From a checkpoint of a small mixture-of-experts model trained on Wikipedia: 256 experts in each of 6 layers, 637M tokens.
Below are experts of layer 5 (counted from 0) of a mixture-of-experts language model. Rows are named router (the router's row for the expert), gate (a neuron's input weights, with its number), up (a neuron's input weights, with its number), down (a neuron's output weights, with its number) and show model dimensions 0-127. Each number is 500 + 50 x the weight over its row's rms, rounded and kept within 0 to 999. Numbers have three digits each.
After each expert's rows: "raises" lists some tokens whose logits its average output raises strongly, later layers aside; "comes before" lists some tokens at least twice as common just after its tokens as in all text. This comes from a sample of Wikipedia text that the model never trained on. Tokens count by the router's weight.

# expert 12
router:495411522442494596468471514547546542557516458561546492540508401550547528460520501474519466586596596501502557447537596452576497514533518466455544550487529474501501417449496416470516485520535506601510481416529540495588451515350482421475439532484477509524564522438515401386512533575556525426435562491578512498628431591490516558558500501513548467502474514465473572535428547456523565471476
gate0:432434440424552584475548502588569521522488464531424447455587462501436391526517579575493507573528562534525539512450473451565500553413499465480484508428491604440430458394575491457559464412512477483461446479424495517444537410412530479445444468464498512462568496390464530489415481546427603428453477468465429415508447583465474495587466414452498505492518503563528523472465513438502483458479
up0:491471531651405455615529490388528632437491597545571519448554527464581531525463540443496463476473407493427504453567519486546455470493444521590556460508444507576534496501411536537599515499470530368456509517588510452484537530534578564460509443562437559506485478454549468459592559473579484473538474554570554552536547494568453499548471554384452520565456448434535502483517488530591519531563
down0:474487503514562525464542511452434569508493494477435494514462451558446503500466472527476483552436482589436543472369620501525525478521468462492537521486557508480505519519490559436461435486494599434521515478446463380432427470581475514593486471499525503481434524457473529488550545590538503499596527472529497502534476423543468538518542490478412516572576561523379486439513556477552547439535
gate1:479478480418522477508505511481567482480572421626494490467476425494567448418512568511518599458493477444589513529517451450511497587521499550432513530430593545410520475513506502521505486475460565531499465531529519511462523474432516419516592480482386462554528432470521528513443500532551431556501497380480448500526436459556442521487446430439452481452562452453454495487442595448589543409523
up1:482484389397522431518457534462536498510576421541476579378542444462467453457561480487553485509532474532596528494564533483505547552519476541445565576473497491467561491469579448423533450503462492543415487504522552487497550487429526476507569408487469523543564440521538468597488432507521497531499573478521475480560456495484485493438499431478512527501556558514478552536442515434541560501562
down1:522417500605472512544484495549450419555530496492522550423505579523538478498464517479560469545625571568547593495461514569533492415487477524528494596469483488461500445525506499534567440379504462633502440586568531530551434540513455425495467495552463437472542577446461514504544572486540471470505454501453405494559539512442521549492469480570494450461534455535445566527472517536481466492424
gate2:419501473453540449514502413457407438392506506447558541459439483446455505591496457494513522444602504455434522519471464523421508473539533388534514418517473494427502532573476567405535551506667505608451519562432518483517444534450531500455548537470493516463435547421575512475556476503452573503526608498545456540463420481434583525518493503439534500560450444446528460475525480512513601529465
up2:462507419500508439620409383519534489449644525389472628524499509488445486608554484451494510471553445460449461509543495434464413468447473460500488475553499463445440527593530528459469504550531580491494520490455527518512480509465592563387489526477508610418526564397557534474549454525424545478581534568471431418488473495523561581534482466417566488577493492471460476487517434509451567595502
down2:504545439507443528529496463526479634502493497572536469501594518524416427474480461577451543522559533542537519414588431385464484457558549497597520528592569476465508505599396357562529498482549585530533516492451437497514425506465503458557376388543567499424504507474524453486502579521525471428448469483447577491448552449531588559535507457534523451416495457444519542521530529446520401531458
raises: "–", "+", "-", ".", " different", "%"
comes before: " | ", " |", "–", "; ", ".", ") | "

# expert 146
router:482506555474525549512444475419545531510561511551634477490471482455520501513428457479609412502546556567562451452471486489556583492565516565439542534459590393501420514388435461431517454478521459601517451510554501441583503530417465523526364507542475439563494512447455488497503510521608535407489502524497616425560432521492574517558535477485506484518476526452515642518504479472497525533542
gate0:525537571465442458516503569427421566587468516550425494472473511458501495506375505506484472495516463476592526507544554536642472444483480480399518449502535517417457428445488529610444543477513457476456426483406496531508550462577489513535496494505626524558389519468527542621471485476601449492534468492522472471513549407480481449459586594527433536403472489481539586508528509452565480447496
up0:529543542444495502471533563434499521546540509648506483442543515442489542446493472486523445459540448449528525472483562481612536487402461415472398449500494525507462564482471527581543449562465560401507479463536507553452580545519519526576454517531557551564443545575500590605385423576569519431616537429580545462465516498494588465550473487569602492452503475545574586547425558441501482475427
down0:519506579493482556452540483497452496538483556432431560530525471485492455507448495441574403457496531480480477563553490479509596474485481555443505546453492583455432531401542463532497441439487581441512544453383543497529572467527462533637529542478428515593488480489620483501516570411478490476537487475489524485490669507390538524451442470401523422562505412552529386501540476481540549526522
gate1:561565524448535437589554437459509430522447521520485512479479572498642451491524429471483571420493553550522478531506456578465516566435509595487478509407509423536577453436476465532468478516513491550512326538450459526457592545516472453472474509501538464511485532507475480445431599453548558511555483571565623460478490532465411470584535394546468499461509449501515464487576426517471511533500
up1:561558494434478447475503517479545613484566546561453439469421605382542470416468526438570501456523535531478542513453456601447546493414546588491461473480489401517531400443516469528487478470506534537548390581441433485508532540520504446506444596519501441459463526540411507479461563503573558523497429552616542436495520395502478448470521482469576569492479447473523563511559460448552570493544
down1:545507510565486455512468551401425529580519396568532383567439522514493516416441587473457479453519541615513466430575430435496544488535506531475434520447555445479528438523580504482474467539497564469456538532430517477581422557548472494457518488464449492445559468570542504474537492307445461483500569537621535447501529551488423544538502458465541483524500540492456425579489527465511504572464
gate2:492427493467404534518427533390429521501443481612424520536508536453441531355420408512444410541476505537455582483493506441428543500491524438450506520441529439484466545514573491447466564450413444430501468490459557515559531498507497486533463498433456419578587536451543488520503515475440422491502545513553433487602435566495491462490491483494443482468564589539486441489530483470516490427513
up2:554557493517533509448575495519506494518599539431475551464569445535601536601578526516575565462473496419525466554543546513509474459556460508491510462574488493468436444506465561523509465481584541576480435551438438432389511527472536533489543469502490491424399498528494486515577484559525575515545440517473456472467550435518547519506568542460499478458506430547546568512532564555513474573415
down2:550510492519482603524517533470585520496427473458467618471470471572499470559462565410549441471462525541399460580474534455526441503520505540488555386491548500486632453545550519483386519563522548427466547513448450533466525446492524516449463456428483465440581444461529459483563551537479455505488496573508528565449507554472486575487430534400436491530478491454473428494404407490486513446546
raises: ".", ",", "–", " to", "\n", " ("
comes before: ".", " | ", "′", " |", "°", ","

# expert 19
router:458460542473406569511433496508508601532535491465560505558490475548526566488480495404539448480539564468479495462576504498578559509554492426528483520521578521469497477471518459490465467484503496575495436415575551522459432459452446463442389526519462520514484489475450438371486507521612456372476568537538511522581437562506531485552468583534520493488434463397498520477487479507497506467459
gate0:539490448460415629483412443402540500534579366441507519471455440501472469648561557419488462589478517487549597457525455546486517550583585520470608507523467496428497519441393416560595420547539513502416440494529510519437544453465557568516521454470533487533483543482551484491528483492471434495463508443497503425494452442516445451464474458491480624386510499517461542483457510446573520416434
up0:545491498415555492489458427459478491452480527487467469557535524595572371523533494428432559578507468599476556533519594461547475526476478473490543499444555434497529492466531552499493420532545459467533535452463574528467471390569583539401553542409437491549527517461457506394454486472462475467494502577539476490511475526496523482491520511506461461513458596493385632502510608521558486520608
down0:522536460484537501495467529576489415629451400454529554463503541523471529510440451469540513443544505562476566498462557487466420472442479505483496492528448539521532544545512528529413505571561415496574506546485539561505497544559420512536416431447469532452490551438512520467522563517423435530454460396487526481606438411552485454589402481490506567507546500556523444523591472554460535496481
gate1:434473492478467454478508517416558486573463548496545497466580456469486573506513492426469447441492502538481441522479494430599474524583487515458524530474461493543479533562620484456465496433474602459471421485484460516458584558454475475549489477505389612468451474496523570534479421535443491480502572517439390484433509474593475512521499401534526587517503467564448503554555473498467553523454
up1:468529538454524492460534498474500513486510608535491477597514575458495510403482492496489487412501492493548506497587534429566467454467613604585352611496473497437545505495520557477495434538481434468476507527505539430485554530469490503519349444490505528404548476494546594499496499426466403523586467471525532477528430502543577457531459461488507499508511533607515492540510458476489563495469
down1:520523522507474477433511470490522473493412544629543470518417534468542515480495379436542545545497489466601624543548511487633514505444400458563448496505613456553424418358503543531486533490516511470554569465431480456458564529484500435566574499542465478445513566520466539543489593412576517542496459514495504561485443429547587436562489535498506487469430514546410448511538491465451504520551
gate2:432536492483502486523503552474439575398521550507513521514581531480528559463556605532484532527577457554540509446517525510472446455493502487512407538543524520485525464542526586497498570486529539407602469520538469573451479579543505505439485521387522578501482426535556540468534440563459540468469476430462507518416549507565480487517454565546580445505476482488494465464472474518586601521389
up2:571517449489498482397451497537494415574448461510524549538404517432489445515467455466474500498546621466563494529477516432524533486549517546447520547449526466498513503502497391501435430461475460566506478484514445478567471389483486486564488464568400374457466534530547521553499507439519361559541455526601534530598504437481436427497548483479555584501572522519532413545495598492446444474526
down2:562447493523536542561510526546523483474538521497472477523452475486573546580477562460588550505378429512506495444500417528466468623480527521459433614427515512537449501448523536466518588470586479572542481473445526484500520493531468516455586501558365479530440441452581430445471489521536571474456460407484437466490538555541439498495440484564517506554394493492526559460534508548458528485482
raises: ".", " under", ",", " as", " by", "-"
comes before: "–", ")", ".", " |", " | ", ", the"

# expert 181
router:486479517473436589573435492557559546572523546486570498581453486526514583439432445358522489466477546454502514458521433495556514511541486581514533510498557512568532542477524471516431452447546520608517400455524447514480441460440420454499444549546475484479497498516464334432563501543577480419516478540551563540510428568484524525494420556547575492433478516407506560500483507425534525467455
gate0:565583501428501488542575449442528480498403450566455434505377515450474492444497374561468475542492502488532513465421401393496530441530420553470513441510457549478473431508430534529536456487551507495476505572440487523493454435449463480587418456558444409437505444561518493544468488545458587482629564506499503529523505534512487507478400467509524532491452511571497510577484443451500540484547
up0:559498447477479478518619489503489440417511519478492516551499460364462417573547526555445530525441378518586558505480492469453491497501498423430567402484540504464414467505483465530458418487530464505438434455437525484510471401562509471589535495480500505498466486515592521559515494575409524617570571517466519474503491503438473504527493418513409522430465497596564511586469470447530522518519
down0:471459434400526412468604559511494507511448556553515482450540458521545546448573521521533583474512511401462555441463551572578476417553525533482499487502386476505508521490489568407585559496542519594583482489528465515434513407489474516515499617521563431515573515459379467618400592538563438526496512565490407369492456506559533559541478520519487483457465496485491469479470458505451511592477
gate1:562478517448466501482566471474441471484487588639532438582475558463489558523436506470473423509578504459446548453424468503505503453390525577445525488531484533603455459426510443590496444525527495489531509596524548464571483485471578471486477508523513505399586464500635474485589448552508496496484472373608478466537566509512560559512517438501563473451481534447452536510541474512513571467556
up1:451509509505490437532446473521452535549566423460466523490464478514572399465556475487519526529446524490494423545510546543520508552624461522565544500473546465493500567460456481444521543458483483392493482342464481509426463482593473502521549470463506518547481553524439538495391514432532527437538531620493471511466537486508436424530536520441418496544465472569584488500511402517480436543400
down1:531458520471528579535506460462529541407472531481561514518524436447488492600449510428530380542548473557505522514502510435512457527405480512371599596484470490467426532486466475533524418556613472551465535477554574477566470558507578518454495510478539529609489469415518514489571469481502441509387523448586584442586454489477494466572565502498372507466460545478471602572503554574518486501546
gate2:517599589453620504610497449461535526468473594515512452421501478507554501479501443555472555512405473514521457488504459622462494435467467568495513595484469479539422485455554477455510476481486603527443523528457562479399515557475488553504508501480550593433446547473549414519566389550477502438480457524561460518447454518526573481452490456460556389448493493574562567397449554508506544466502
up2:425381547498468475498439493508449405449519520492529576488541574530546522522514568535572496528587634526522577436455515510468626537567541377484445489497503496481436558472389498566533474491518504520520468539546568488595540494483565448581492490535484477570577507499458540559562480521517486549518504550447484433504509507445561506476528517605555497517550480459579488557482449573526419549484
down2:395468469535405422522572516451460453494429490502525527497551539558425479583478503591556471488505448519545583490529526489488486515547587464497453543473530517454514401466595473516566488447464479539414563517677427482487572508479564577460441448460524515565483357461540462462548563482520511453605561558517570525464451481528511507451563511481555500445536469496545425513519447499545453487455
raises: ".", "–", ", ", ",", "\n", "/"
comes before: "–", " | ", ")", ".", " |", "),"

# expert 169
router:378513506502480559481540438513510540551554488503475526500431421529474543473445495450501411459486602500444564460510468475575538529520482501431475432450545453455504533551495464503439477549540550592467485486601501516502409463461399426458420504536450516556473504425391396489534554566526550487467501505524517467517433570488488464543461518455479477485492464477512614583462461447508534387472
gate0:474568455441417574446485488465556499458505491577531511581524598460449561530538508425428484463547506413455519469404546497407525479482574541475517486421524484596560400532472539469505554451552500520498616594579456450503551474452453419496578491543470512497522515450407480535549513494478500512462510519501546442507500534398517545507443492532492521477482468448555484443367421531415469509439
up0:479525525415499518469466518425503433548480499565460448423413509476488530526568398429491478467459509441537593419519467492454545434443507562499480597498464566599512483495492502458473463520541535470496503490521414460544501484399548493469513435500533506423516519496436428530443585498575456478452550401501418516470456454476487435438557597504445467413464513521595441459499425470479536514391
down0:506583507523419548561560440533555420539555453532532527447565463562479503589436507519490571451563482558540504534460471456429459509461498563441468573441508491546566424508464445454456506452562499491522567601589493575357455603478546565483448485430565521452479579477588450456485479520594489412492532538610531523517510571369530571500579563496554510546497457494444484585520536496530517526468
gate1:464440525524480428494524512473462518554566537547491554443495460475409534484529511490468549438448577514450510471534517512502425520506496484427485567511485539471560508555453523498486504470507454510520468572521551451494512510499496546377597496478502513547497521469468525574469409513449519482553389442547510490421529413479556570468417553426532480390467424466521465451466468478617559561515
up1:563556480442568536548482476501535523446478453508490439581512555525590512491498489504488479488565371481445476546464521473526603498525457509529480501449470518519468519497504494496506437552519499463450564455448522521502462546504480402530399475533531457453498479543471509464449660517559519532500495444508530457580496609453461466501622431526511477514468524516504488558471558460421426471459
down1:572594469506452535485545505565525460477493489510524437531424457570499532519578507535420434499552452509503393558504481463486475543567461499565461533484460496580483504531638477513559579542495447473444470509441479438486502608489476491556475431451484534417500364534656561570492529522473466538516520487497445424553538515418513468493557503443486454514506561626492390447520534508509464538400
gate2:452430579495549538570573500472505559519525521672532486496504461462488506435523491530473494523618441500453494525510439452575475572477540489458559530479522503494562461531504485514515472543507559449540562548521571530526500506473405497509422511452538549519481496487484459472520472594501534513540541491597638546557520495522554556508553533498598533447538442510530481382419484549452488409516
up2:538503449552370417432417475534467439424473465410500509457489506538529553538462575508466528418388619437397497543475578610524517472514561462576511488524478581569530551529463478393487491437554453539403472570553479481404421419514553486474620493625497494470585515443591483577527517416519473461463478536439405451438442474449434524465524524450531489527485575492455505556549502527538489540462
down2:487540459480545538479439467559612570461516488492499479480490490467548572503497549463525491425564519446466594536464548500499460548486471509537531586419591546527495455516438563541417498419538420477604454485376526473504505515490497564509471554526442469506465374532547473422620606547513513489473430494507553535547548470602497554566505572506577520485499475592504435432503447530433458495545
raises: "-", "- B", "| ", "- C", "|", "- The"
comes before: "| ", "|", "-", "- ", "|  |", "- P"

# expert 249
router:475416459534465519443459450544493541612449505547516526523482448529548594444401450464512500477549522515481489484509542452560503449493512647467409527528596434471559505527458469489480413548541454618410457451502551516472444526450478502424412504463403497618558490490466443459558547601461520472499443531527509430470429438504528484566390519489523469528439562532515556527457483514468600374527
gate0:458476522502424597468513458499523487542497577495509457474493520464456493465549506563534508481497540557423475404601431471564483429476573464483440459472479556425478461363485451499499532404537446500409431599585440394421510479450441411509485554507471480553573485475463421407493497512517439501455518425455457468476497424432543530549464449583461495487493495459542425592468422601513546399551
up0:392495508489562430504531530474532506419577532538538516504416541554531462509469489522412425560492475495486466530499504495484475477563488414489529532552515435585518490558536443585540479510517592509584501467388557563542572550563562554558589524479457461403430465429523524488479532509458467523521469527548488533540510501494422365512512628520562455503500531585472589506615614486521398576478
down0:490643448494544492421567588447605517514442482574479497534504445576554508479498383495499480482503497441523553543579429518488495563520448462495447519461523427534508462482471384503571504389489556472504517473536467524529467419385531467556455414537445404496532421413508447450502452460589499447584502512471465391504534493588549551468482515572449490515476451452439543502517540408468425605537
gate1:476552476494462574467446448488459500543510547582522564436527454546553564420414489544599510433458502517438503500561564466562421563599536483434484493537530479465439481489526365560476530484532556536551527522554535518442544392479515530537515499510419498582466436421522544434517565598556493528379503464614542441464569551508471528468515450549553472515558619490496542523474493500438595429555
up1:458478425520367533384438539545446481536492559638525597509580483484605572450445474535582491462498538547496532532638470461487542533608521477496454468410548466475482557525537373586468433547534474497490515491505498498458511469446444485459448453483421491571521500493494537446472558532605510518514512408520598484464521526512483525447535511604557475550497618528430529496559537561446546418445
down1:376530534572534542454560479579461468468479475508534506600458471532529537563486503578461490539575471511510525491614565501563601375428537464456529479536432513432506449464475479624540524387454433535418556617495562517463436442460520474531542382422474498465492541399428530512457531566459449481526511589507532410469497511541499506513469438523484521518559523568466485506546519473560496484462
gate2:527492520560511461463504462431451457587425467502464540492501567525579499499484501477494509578508602474663469513524471485487530529468582611481436628481530466425500567496396454502402372529423579482482465466517523551473559562530400471523461414457428454431535481557472455418550444529548420513452471449512539471373543570425518551513517530438506434457538548533531589526485565494453547473476
up2:515462416474509520468431525512477446519513498474510499490536398563444512487517493507472496532516559448461416439461494447501511441502550544508574428595503485493479468520571558456570490450442466549458612485475456564527434496487544583417428458455452459538521482441502442510516533545598517503494441552559485474407462459535503541475620487560377514406476432522499510516444581540498452451358
down2:522517541446462478437445454568551564474505469537548425448538436471531491455456450512501519556542523442465394445413567535458538583417559551492532495487471538434505549487510476502511445553579480524556513541526531516451497519511483558592445575430475495533472469518489594554600482510500549486516490618427570446470556518509509515572593470469485426442516436535446497512536435451400554469529
raises: "el", "-", " the"
comes before: "| ", "|", "|  |", "|---|---|---|---|---|---|", "|---|---|---|---|---|", " ·"

# expert 205
router:416528551486490507490505462545504515535587583538482496508448423480486547453417488493529432408530598544474573466505439489572576521533507520461469456485510414420493495509487510504466437544599576611486500490555490498519429446432389509473437489540481456607497493452432355457536538574524570528483509545560535472554425572449551523502508500424496452497511490490520537518391453480515547402543
gate0:442518459522519525521403478605456535470502593574493558424424424542419525459560596524556412558535518437497479547501399475556508522422534533566444481499430499448567508468421552549508526501556546514475418511536523445435551482583492467526477471517416552524464404443508558488539443523530495543538429455483480568436560490458402560492544447488539515495537486612430477466439584472423505441517
up0:429535488533443480522448472533442471457511533614461548455472435459454509528494585463548435530468439445510531541495447476533501523408542595570447442478485420423560517518481512526481556492571523473453499513507551480453545500545500436469504457507400596546510409471492560494533452540531473518547468494524529514436567456390447617465561437444552496506504501522465391462440495516427518433534
down0:529493553559549529506553475648567483430475560417557497580423554597507414430547556463500452473547533501547498471525454529463479509501464404587459410507524545449491514535459507436475526461512485523503460536546546459447428478620503412505654453549427463497469613550497444479569504532484532527481533481357477562494634408560543511530477505498540480536515494420582419559487526532388519425473
gate1:425568571493443534508576465460495516536582587458544455473425416476517448447477521564544452467443459456541470552508452558406481529495461529447385545465457540353543465455492505500441533476525616531491596473513520485477455466518516372479487511492495542623508431509408507501501533499468478513491443428444498401541409568575554460523485587488515458498457489448468478464496420540431442443513
up1:429602541416442579482467436457522514643625569526501508496500407550537449477456500614534523487499466398476473554520419516464557523503463559503442533422502449373571414413457537467448478546525567542482501458487585445530464497516420395496449496494535496504539494460496505516544479593475511587469444469430563415518461510469470453574491468474564524515470533512456499505454429481481453513560
down1:534565515427531611465507429468565495512477585563573539467532451520432410568512522522467536525447503553481501507430522503511627454497507507470497581452512476552531551546467466472460535600480442482558537510492535525448526495447506509447445484515522511495529699566516493502546494433522524526547480535505369525533535528546471481552542489446480579510500432420536555464541545539505433480513
gate2:523582449543468550541505488484566540498549519548416486520573473440524558561514583466539494452419503570440472517439478425471565584397451523591470515455542540471480494560451479474462516460435516488514442476439536575518531577471484498478443480428448407567530496565528489418520528515506536566431430550460464447493490539425487499500492545444570473479530593507491648438432434467432496545484
up2:556517528528472542600515509556512472503528511529516576507467472441473577526513565442456484538485389515476536448452450384513531568490514509544534398562542516528484514509558538471522575451503515472559515548509395541516494528443486467515452455433438505544496511543503483475489501515500536522538450647403446465599482457412497551449536589499477459495604648536516516495364520407485525558511
down2:532612503501522415575511629527553462520524456461442430607521466475493566430489388514594444475566481408481492473488462515500348440413503499510433518482491485514495465431516600562543559442569468539438482556510466544507499586451516508631515506538476428554511460490425590597507591593634477472494598514582614487587525598546531609499507516428549432485375468553501461504446434487578470475511
raises: "-", "| ", "- B", "|", "- ", "- The"
comes before: "| ", "-", "|", "- ", "- P", "|  |"

# expert 212
router:450429424478437481458418413512494541545527461539562544547498460496512540498496501377548434517596530487485571482545534391500528459522525522455542561497601471507486414469492420430475410480543496609455489384612494508532406495409394407512450598476442508562606504472496433396538572546575485483415553504557509544608459561466510493542512534493513463508445449560474628558518468500546578495510
gate0:404449403489529560506518481466543428550485486519502566518482524518529539471443428605542451434547554440512491510434411478513455468577551547487532482502425621462465494472486506504427452523529491548504493371527540477432515484498492528443486481522486480419517504500528455445479575544554533499532523459465432505479535563520465442574436493502580442576398551510432570553487504573493500490427
up0:551538482460483470512510569522505450414492454541493529432583446493559541520505481473438570494526490561603583504439572465530464500560434457545552485407483362418428509509428476468462518524464484446530561451539487413540440489485436534506469440569477480510430521458551593426494573470434405550369487540555493543516464500428504483584578497461487509532462441494495467476629561532480569491463
down0:504571544462471415585486455519588468396499479457480532449567499527476504520528462481518494575403497497445488440487494474513561548454502515556486489514585561468578492532490498508586471516463544455539597553613541484469500524531461507484477461515529387548574576451410511494493507421526509460429564484457487442445509492425507545576574523496475374487508473506548480475563432472490563449524
gate1:506475472568521464521546597540550498398597493454479467427547489446463456534465567491515471454527514575491580468576486404477461579548468465503455494536435435532477503496473468451525427512404470524520503448607461500469496493480534534552588509487445570463412477405529527539391499513568481569456523628517500469494456492509436413432547504575479483504474490480456441594470473480394471565522
up1:559448444581530457522505535479480578436524515459453530463393479358547517527438458573540439457440536553373481505497527516559526483586512538581538450534472402579517496494469399564474506435513454503544507457403462520448528492539503481447589535496466489468551532564538498511513477434495611456524459487452498435473538433492478556506498421492540526492476513485486586509497454534512568417528
down1:604573522416344589367507509486571569553534546567535560527585524535559594456425499476523455471480547474416582520562558559591482503540532437481484391612442528490439537477536473502532555469550503412560474520538616553496523445513560529450474465554516480448533537519467492514614528498500463576451562461376483498502523468553534517488501604576502601497501478492486490493464505413493430522437
gate2:468539623420504535499536438501517540460515458469488526544525494456479585536540524510512530508452508472450464538561619514474457454514555495461473404535559540487521385419528521513649478381549416515432515566501543467499551540519492568493523448434576545572588519474482424450439361546475463432445514524539499476477520472501477505445564509468528436519412477531533595454436527572581543544535
up2:511553609467522603521568452425491496486474520532519514504516497485480495485503492610551574454485482395506416519493566523472557442502495547463527479505553482517486423408516505566540475499474480500528478495452516525549597448504447477480529435535521602509470467484485430443496545658447552503436554476587462467504471485575476476424524448420534515558553433550533501500565412554459554484485
down2:558498499569509538555559581453510407615555507473536465473527507529504501554498524504459515494557396556484509442541501437522470484505443552526536418542503537505472579519503459465546461523486515562554623542458469469547567389503454596545388507571570474483435542396568446539550610615392520453488569591459508429492537525568517478572473515441473492472537550456465499542484439431495499489464
raises: ".", ",", "–", "000", "025", "023"
comes before: " | ", "–", ".", "015", ":", "016"

# expert 108
router:431478541487445497534555555499449470537481537534520510454508364539526600401489429487573433578611498527494507461429481519550550537557497490521493472422579480575446490533492540455444520451515566505507491446540431506458481451452470581476454591454506462582487522514437506500587517542485461414433470535510508505544496520503489435558493515451541542470459436532520513562485497516475489398521
gate0:448442538487466511547516444569449448551546562460559514546509421550570538479392510464514585517474408433460501553470570504523391465465491480467496517450508461484522557449512454468542551548490542466519440413483575453503498527535454469518463514526505474478557464442571494531484489512532487520518529505532483429470601501518447562510485583440511428391524384528553501514469547507554536442506
up0:461493515482461445460447507414490540531454537526513562476362453458432577468521447557562403450531539475528545420513561500484546533464555503549574464519460553457545445504499456474591506606541486525443475496511504543485584540507518421548560426464550487508493447440495430455421413601548545449500421498501482463376437486466428485459510428523515577445540674546442631535525516560505414557519
down0:444417477458530484495545495546524587517467596428399409454524488531594521495511532395521544555568460523487517465538551480566519404524555540472576529425474473571516443451430425503488445521561490528447439522562478522532546498476496526573522473480453446454486504479526476381536508486468467500447445464431416493496507441540423521452544473478542464482435511390554549492504525539471438488474
gate1:565499499497469515489478493543580606516532564440582536529507435421482538398550555575505494401493613448502469557502499497450473473544569487587347534469507427507406572523521475363486527559502425425526521479561600469505451463456441500474484540558553577549482508463562499461436436516481498475491433504480471465517418520524468578482599541461528521533514448458529477467490475542536549531518
up1:499472490443521457482505461481372448394491383587575524559451505516480479523443464457422509567567467583533559604475526513546459410593530501549416445508518421537512457531495577478513491585450499442551503493451396479453492522531493562538514500473531408471527473491496445531416476538547520554530579508452505474437499530389470524495455520521460452593540473524465550572566511478592464460494
down1:537573558551463546447538497575435480434600517517444457462550547463484459434497518470548528661494509459522568492490478524484442458578461527542601548433554503506543505429462595533418534471488624517571607550506417548549479571508420509481506536483510574539471559576470491504496486443533525440447563515543554637526506469609465559480523603434542447486539536506532452578566444428545466449569
gate2:435506415463450563509495445550485502525558535526471470524517491485491525540473547544610468418460417609463485585461502515531550533436504454546515496394452511628461493537455488504443519545517435524605506412572475467538470463459501496534493522499577442572516472479588419505531418485498497472551544508550479469556438485435459468510512477529481499519457507453589493527474467555473525472503
up2:424478501510477553471501501516586562515594459443566551453451431579433462459463435542574575532520486554475505513560491612605458472471455447428535506475527513537481467546370472493487561558444474449534487481550554607475450443411448486570482547459585480528623452499545468574471505560455475502408464403439468503502472526512473549487536526439540507494501552504463490479486594621515504498468
down2:491495527545580512538451488528408488450506536555442443531584524496498557428508418456455554496468493530468518498504509510607488361393515548482469480568453488514529492464532467551462532514475548446482526516393514406444523448452485518553554548512538429555521525608514571544461544492512545544473558523520623527460530488503603515513586544474461500460488535516540475417479525477567546476518
raises: " votes", " community", " history"
comes before: "2", "1", " MP", "ular", "ated", " Peak"

# expert 114
router:492469475490445476463432420563517564489608468576573503583494455400525506489399432443531507479549554517556517505484529462529538549538453549477632566441537371500436509427503460463450415504493483620493442438566510534576403517427450471487421535560441455507484495447538455483554498517542529511475479598512561461556482542444601499488493515503521473531418523511507525508523487456487578527478
gate0:581536629518560574509564495472515444473445421486425391535487504483427377516584458492507545484500583536545466523458511470451482524424493497506585473526508480530485484523520384543510565523477522541514464552394433612462425479462479445533514458504520509528441535586450396468504475542544536439459412461489429506546525449507488407563437562522441465498432522514403476475412541524604471447496
up0:412516519423522494500469540483440537606523394510507573370576557506468511499562536523528484545512556454515469450459501489541505488475502366514519609467492475515518413542511518474456495402611527642483543515544476471504527529546484490445516463550544448433557467565498480481559445407503534494433462602461448522423541509369472459506431420558454445603558414546574523482550491408447544522511
down0:484501534514456539508569545579482494448477442529499476525517461527467538475387527445536394600400390404561528492554535503435427601532477548575411415501509518467512475478464481514502438610464561449470546560440432508508559440594505453513485440404530404508467387526524464544501542471558556518527425400491519463487480506516473448491463492494572546389416512438497507538541542566515480504483
gate1:456460516509559497432439544404447330448517611473507530465562534472551520503496466488519478397518505434609503479546460578509523537498536594462523497430545435498517499532538526548410494587454474499529483569445459385465443500505472389484440553490495500506435487548484461498441548440440429521576546489505481476569553548430509510453599540506521548554443544523517417510509516472465489545483
up1:518486507423508537478424500361534423495540531506524510524577571466560452461482404503569498430478507502549501511542469521518533573527499511515455514338525480469493459510483514528393535561515500482539471605436510412393414455532431445536500587482520489459496451558598455517434499517523461537533442494474496445522560484481514427519599574508587501605504552539469486486444467498414553600471
down1:465515471619515457496406575455553521489553495489543511525476528524577513502486559476399453534568389545526470499521494503578448543561483546528435516406529460504443474525498450461481530479476478504416453502450529487475442490568408482592508450518430463467537605469532612506486427494461432479487504482506504524571549595534488499454468494614548488575514535452432395454503627487487628555582
gate2:570498530489506542497544433555523544423513527511527478534541544468533537474474386592563484384533528525466426606440506524536476507467536551592444563498410485559492486484481519529536475524499523555465476494563457440414494579549469407477492537490454517432486317487549501444535542628473559473472538503469548483531493512464521431573545537454574445509534538521531560562471451487411467573546
up2:592507454555499505486536473581531540426560580524468479460538522433505486533441418527554476434556527467445520622484538428606424503446511520519464627521462401507466467543495509515548503486574523586577425526502492516494507467576521432468507552567486541448473497544515471543524480601436585518521553563473552527544550537476502398550441468430537489510565611555515511552440486483500498496631
down2:512489510484453530623413437506495411519501396451595444490525583487412498478467498503545557525639545494419535553603398485486521462571477475580492452543544452435490385442566478508537472425418473491549496467533464460557425419473562516472522501512456594435492523522474601446524524501537470473521570666434505575498536415469500528499444497512488482536475512469523427527484501532421445486505
raises: ".", "–", " and", " different", " more", "/"
comes before: ".", " | ", "–", ",", "th", "°"